config.yaml
experts_per_token: 4
optimizer: "soap_variant"
learning_rate: 0.0063
Below are experts of layer 3 (counted from 0) of a mixture-of-experts language model. Rows are named router (the router's row for the expert), gate (a neuron's input weights, with its number), up (a neuron's input weights, with its number), down (a neuron's output weights, with its number) and show model dimensions 0-127. Each number is 128 + 32 x the weight over its row's rms, rounded and kept within 0 to 255. Numbers have three digits each.
After each expert's rows: "mostly gets" lists some tokens that are sent to it at least half of the time; "comes before" lists some tokens at least twice as common just after its tokens as in all text. This comes from a sample of Wikipedia text that the model never trained on. Tokens count by the router's weight.

# expert 76
router:093078138130140163149091116087176101130088112115147091119135077186172160135097162131100152086159121171124072138152165178101111127151140118142120173091105155177098137117090117132172098177109137134111134107181172136111084162104107188103156174105086131105097095168087171164096159126064129155145094186165128176150112071120164158092157164162137058077133145095114160154180092159100125136165
gate0:135137147146100109123067069072075134135095179172037138157148103142153095190106192128125123163102139131055135129122141168129131153086092190101122105143122165166170166076127114109129122123157146109159060154119106133080140139122149145168095116096087100097139116160108190107105067094094100163133106136115143124233135132113146099135128113127111107112144189100078141146085121119185109117143
up0:111139158136099109128064052084080131126089161183018133115138096153158103171100161147120105158112139120101157127143110165122102178080121137120145139121083176156174178083153125085126149127162117084161078143114086133110126160120116154162114122061085106123142133138098187078101059087112125173159130137127177108236114139127163117148103110136113118126153143129102124150081116132176145124155
down0:139135122195156139125142181180147137186116060130104093104123103126172192088139143127098142122121104206157145140107115143064058178183126118125134211103177137176105090148102162128153094137111116083142083063135163139180128101155109160124155149084180117097118119124126140181126114144139129086085129127154080123087160089163141178139102147128157139146114104166141106116158138073108073172091
mostly gets: " of", " these", " such", " involving", " between", " featuring"
comes before: " the", " a", " his", " their", " this", " Representatives"

# expert 91
router:140079121087151170137083112092176105089086085084169107162169081131169160180097087083170169085104158171162094103156125118128087163144173121098120166157142177164132135108086130122101145128085163098081169135150138145088091167078152105087165160163163101112151105115140145133134090119090113138092085171179140139139121085082163166089165119170161093086110145093155100171163143120083155088168
gate0:077130118075130140124143091186154117122111100105169133094148174126061091101196149127121112131130115095140088177165157129186158085136102148048088144132112143137095088151173154143128142128187170126149088147098135133114150164162147184124114108146135109087086083116153160099098109111129164124132138164119138108105075160108077082154135108123000089076117128126132134110106174125106146125165
up0:140142138094077125091127143148158145176102169098131134153151139108115113088127155127123092137137094109151125118174133160069104189212145135168115182162132104126163180121100086157104137137153135173065110076123075137105059150168106220161143061122105184148106105163138075147100139142151100156062106125154153116126039117147131121112138141084112116101121086099098158115131121158108156171178
down0:128131049136126160091098171133115174070157143093120127106135071150158115128111125105089215113110139124156149140060127166131121170098156182101083127131109122154155109091124108148140199086092069162157109093111126075125080118109110118126093084083182102177134161122109122104193119046146146144107093118122130104157126176147170155122152106103136135139156091113099104130050117136103183186148
mostly gets: " became", " being", " become", " becoming", " been", "As"
comes before: " a", " the", " an", " well", " to", " \""

# expert 47
router:096136096115127067152142153129094189139136090114145191155120141115123105123152130174134057181117095051161081172076167140085093095156166129172172040064163130138130087114150099117074159122115096094125115105157153102174171140098150141120124142136123164179179143129146105129152114116173108101173135143114154156141105098136139093195118151147123178189131135119105172079103109092103076121106
gate0:177133180055132158094101174154115148132061170159124130073102142098079141142105144093122105122131115112138114139083123180134125123167120080159133109132144129155124094070116143145120163152105089111140090190072131094215146131139159117092137130129104204096145113168124169112116136144068093077135152123144105100118169115105142148137148175075094171124140061175080160087052068154114114121123
up0:146113189092128136082079141138076164146082163188134117088094164118098151119124086115141109085116120128114141123094099197142129136123168074116158125128107158154142128092047156088096111183089094112169114128083163046199133143129110115144147130132102201080157108114109144144141132176069094104110118146134132132109186073084136132151164157079136155120161071137106179089085122162123156145156
down0:111107144110117174128112156139204125110125163066131059115116112185091155110114175090125163127122116105161093154158104118099151126113142189109197174098191166125147132190191123116121093114153132121061113109118120100129100119097060120126099101102169140129078163126134136198131089095126139102176157138095106124057097108107095135150113158142090063137117129109120121117167147048079075101141
mostly gets: " is", " has", " been", " was", " would", " have"
comes before: " a", " the", " been", " in", " not", " to"

# expert 80
router:105108132144094152151082140095178128069086106104170105159163087144124146171094097112165143108099177163066118112121107125092146096144173165095168174120129120152140118131070127109116177123126171124068122142146142144127110170087172105063161176082142125110150107124141151140176153145100126163147088187119101138152114121065173182067166091175149131111135097082184100166183169083122161075114
gate0:161170092099101143131113168139159059165137092125129065088188144139120142121106069171117063081115142169127084102156054150177111133092105154110124114110140139131137119119050101178091119150123107095078139154144116127151146135156165134085099126073131135104088114095127060145124093100173092143185122141180183132146155139185173064125129150106072150112134123160127140117080170133126135141060
up0:130183076119119183120126208150146066182133120147120097084184145136133126120112094185101015073130141180114080092158069128183129150109103141131133113128118156120119115124057098161101127130122128085099147156127131109160111147125151158128074149071119118092088107087127067135097115127174099144148152159187178154170148141165169102134125149103081162093148105170155118132090148115119147138097
down0:102138082174196065102092139092182164129118160127183098120115111170087147179158125061068069150111096140144161131101166148145067107090116140120118184107127152132118104101115169123054108083154066171125095127115094146124164112127157159143169147122077109155155103101125110143148182128143204119089109107053088102080138126146076163097123129145112145122141114142132090127163075141126102094152
mostly gets: ")", "]", "}", ".\"", ".)", "%)"
comes before: " |", "\n", " (", " –", " is", " ="

# expert 35
router:099145111128166116130117163086076132130102086138146117135152084174154115143182105118174161081072169151103091084155156086155157131159150103101096149141134092116094126065132091126133157066109096106134088161125081135103127130180151163087130085126116161127143048077118098134074135097087102085194147159108106103177119098115127129092173154132075094093105157116175116151107098055155076148070
gate0:113177159096127174052128151194115127133119107088154147099096034188169157117102100135143169099172137129133169155124112159093101160079142087127127203089103124156137111139149119134141122069146155135184032076138156126107127062112108109121118140152197130109147090103144132138108106116138175093110161098125082084085130150168126136177183167117152137144142151159115103160108146173140124084129
up0:124099171176160163150166083150144148084153107138114088100108204106081128190127092124132121160098134142121112102146109080115115095117116182154104131138117154114147208126131082129137123193098101117094172178144107172192175212150119163104176123133149145126141100172157138135091128144150090152140075163107163146202177098128131129106081122103104161092100112074134182138120140182092111173151
down0:144145123138181146131125110161134080106178151154158147139103110155126169192115131134135101193167106123078148138147086152097166168123143119109121109092085239144190124100159092199067132126089161098118142121118114108152110172120135060103123175144128147079107172078156104115162119111144063118102115130107165124158109106111102123057098067173099154150106134132073183120139134130193132122101
mostly gets: " Website", " Location", " Phylum", " Synonyms", "|---|---|---|---|---|---|", " Genus"
comes before: ":", "\n", "-", " ", " Votes", " %"

# expert 68
router:124116137111150111183149190126105160129127066077120163125141094125147156125139075167096102149137080098176077112084152082135086146146170118114176091070161137162114054088090105140113129180095165082100095122086178131143132128087067067100140155135167152177195115142140148121140125058151093100092118159129151150092156094116151056150094145138142138137150164129100194119105122085114113123164
gate0:118157107132108145166126093139088178090168139110105102111112075169126123120098149128083159128130095136084119087127183133106134138189118198230134141140158145085095129083127110156141093169074075111131158105115166123131129129117130089152112125185102074127175088109105112063086143086047183166102130140136124107181075118158196109126066159071142118123100079139135113132157126114133150148110
up0:106131177164122146080124110130137121177111120156159174142113177112108052124134123163145167115105153097130117113141093144086128075122111091040154108141129125209139143154151162113151147070123096150172135162199148112153077097160089222110163135117158151157114150130110132158129155228128079102122079107186155136092157169080142099130134134151170141105127164125128149121084104140092124128181
down0:072149133124079126143149142116105104142169130142152130121142161198088112146121101120089147156221069112141105132155072183150141161071095115177116127087092159091061125126159140117161095098103112076147088150157124161112105112147146146147150096086137088160079134173116155151141054145135159081207140142142087137165219129126150155147146143164097151165049137129162145121119116121154135147115
mostly gets: " used", " won", " received", " held", " moved", " announced"
comes before: " to", " by", " the", " in", " a", " that"

# expert 82
router:141158145102082138139122153077102185155112075102101182121122138104119129121085181129109114120187144131180198097064135173187166153111070155140103145161197128141107166166201135086120133087169163161127112136162110071178116096120128131145152120121141147075090120132153155132185135099187073162108143122149103105162147114107087155138043085142152129112126100131159128103114137081160080130102
gate0:124102080107132121090119152091109121123094120111093121147136127128114133120067131098106155232101174138087113114140142133110099129100185166124112135146062115150087181108117167140193093116172106114080143155065118128152087143111115132123087150100110146165079159170145134128117196105146199132131115122158110038126111169100089114125140137126081128176116055193157152093148194107123096118175
up0:148076081153170139146064124137110131140098112116140158171133162161101152095069083068144124112114193137119106172090196130119136120132134181124121156151092103153085165086104182150124106112169090137169086130067093082081105135187083109154116195110112150133111164180114139140125215133140138086179132122129124065147102130113134120126189085154126131137130108098117161103185144123104094092182
down0:135125180069151174097154140181159094145108108083134120115088072138073117169137152142140147139119082102111036136177096130151083158123093136147119137214105099174044091157172132164147103150142121150165103132137139158094108118099073140141047130164180125124061124141155085125159138155097108089134180065125095180102133113111131116101120121102087113106129124104132128076122131089079138131143
mostly gets: " 5", " 9", " 7", " 2", " 6", " 4"
comes before: " |", ".", "–", ",", ";", "th"

# expert 24
router:124124090080090150148111134072096155172132077091096153133136151126099139124101190154143132122154111154165193093096157157187130160179098140143094130172164144176068174149161164082145107127150147128104084110179110082175145085100122148119145107094163205084105107113166151153174114075138074166099166158154097131172171085099089144096050132149136154129105146123157134135125148090183138126120
gate0:175080137134126116105136170150081108094109122120167095094089101104118082093097121167129135105085140160125147119087149140187078185108140138188219154122119158214127093062093080185090118162145148127115124157155099127144145132179129109115131139093103103138086135101108143147036156081108140150131108127126171109101129165074134114140093145142149166156127096045147137092083105088111149097105
up0:186108123101131081102151182107063091120142075122192126115082126124120089100095143148164178101112138118118136121103164161144131191136198095173206138125117152195139154079070095172088135148129128099129113111150080120166123102125122125106128145086111105117114149140164142113020175068138117162124132174117189115102093135100169147137094156145134167137074087070132126115106119111103138092120
down0:106164118120142180157145148062111117136171050129054124161152162111148188160137127097101109140099146159145119071118151140173105082151168161124139140144186111126143148101113132130200177145137143114137130139172147112116191104146152156090109109119145109160173156091166142138200116156102159121078165189141077085170073144070141141145198067092125121177095121124127139083169144097150113129114
mostly gets: " 33", " 41", " 36", " 46", " 42", " 37"
comes before: " |", ".", "–", ",", "th", ";"

# expert 114
router:120092120100115188148082162093170099108111106067150112138160067123151171161102130114175182139141178175138105091161114110100122099139182145148154172155115112168143102130095122111117150112088170130066128137126146147101101160065108101079191143149153093120152086133130159134129107110122097158131073188149120137164163091077171171115191141160135134090105114064161099180167153087099178065120
gate0:127146186109118115134137126102137105176120183115100109139131221154117109096145090135161147123129204097159112136166115087156135168107158118159159105107146079113041138106094131128141079113142192101255109117185124091125133137124158078129133139088107110215118128083099129112150138147089087131142125128062153141104129068133112155125143158140116094131194089162125125130105121104115142097093
up0:171125086144156187102096116186110124093163067123134142124177095136090101186138165129083095120140093141132111149090143132119128111185131085137108153087166158064198120134119164107121160152140052169077144133056128165153128124122106194115112123183149189077137142167138094083166164124151163069109094106162142128154187159146093120094103123092143115115082189124143169123152148106149137152136
down0:083129101097161125119130099180126139141176139157058099139123081138099130141127090118119152114161114132065139067130114106162168098053140215145100135183088169131104111177132162182124144152157048145155110125106143113099171095130147140141203156158126142110096154112065152126131131136130149123132159110149077114132151177089150095201124163125156122114075157166081085083088117117136150192115
mostly gets: "]", "%)", " ", "}", " there", " —"
comes before: " |", "N", " is", " –", " -", " ="

# expert 120
router:108138132128070168156084168091160129084111117092165072144175101119165111163082124101144111141073093180099154162159096100107162157128181158109122140091191090178149163091106124175151168153118119099093156188159133116151104189131110078099182144144148142090083081081100131182094100121111157089096070155152174149142102138171142172110154091147120121115117175101080117112148170147119163102164
gate0:118158170113144070097195193118128118124150165123164184083121160111083088075135127117060086149138116099118177134147107092164145098184110081138169067152088062103152117089160138131110143141127164184192083121146117143080115098104142117149061151098161124117119127140129141105134173141152110147131125089090107063107128176199058143147097114101113137189149153142136140116103114107156083149106
up0:124156142159159118125143086147179182152166094112149130137145146189130141119118151106177116127194198159139074117095156125074109175115160152120090089136155121108112139201139070113113164044110151127094171159166156109109132130136114089180178154115078123172148144127176139119132110085127132179197129160113113160122154125118179167129175127180155116146165170176116106127122128080185058138133
down0:117120128087094121152068099125125145153076129145150185126056068077084164176139149070179132078138143113146133069148141123159055155134145141110164171120098112130102083100152196167112170064126139074163153082154127124079119166126139139118175150071130128137073119120129132126174113120104141108180125118123112107165094165151150105119150123110061089088122136208127108176146144080118101123102
mostly gets: " —;", " –;", "%;", "|---|---|---|---", " |"
comes before: "\n", " ", " 0", " 1", " 2", " —"

# expert 19
router:114181151170153155099158160090085143108104108163128156155130095138095131121176169121162177094108156140093094072139126102171082153075124120087163167148155108079097134086143089171125144080090136092098129132106083168104089180118133152098162092168164154144174071069172112098142108112081124115146166174127097115183154086152122131082168125168058132101125174133157131170108163093160069110118
gate0:144140130111151129173075113104093198142134167165142143122136116144115170141095094104083118119122111117104136080124096062162162108113159130110087083110171174136183128150098129119116095110164102144173138154100103172093141172098078085146135129167122110114179148117214132139130193108095217088063126123143116057103104134109096159071113155160105146076073160076087101129124107125143163132092
up0:136106192126127166139096111101168175150119079134174115097112071129165097116166130142157091124151116095152177103105068099143167184163148089120137148137143125189125117189119102087133124143204153101140072120128111102184205199163106150115152115106112149124098152144090100182143124153135162140147211136131086167150154158084119154112139094111112132077124098124110133079146080116076064094130
down0:161170128099162186148152084153137138134194145117136050109088159147118092183207146159072155116118124127082147120093120085104160140125121097141127111132122131088141145072150203142104118179148124096110159120148111083130097073108142144122096136147143105134122162171106123153118114125136154137152045082197128099087053109158123149091100123058156120096136158112074114079148119171089105179123
mostly gets: " Preceded", " Coordinates", " Date", "Personal", " Total", "History"
comes before: ":", " |", "==", " ==", " by", "==="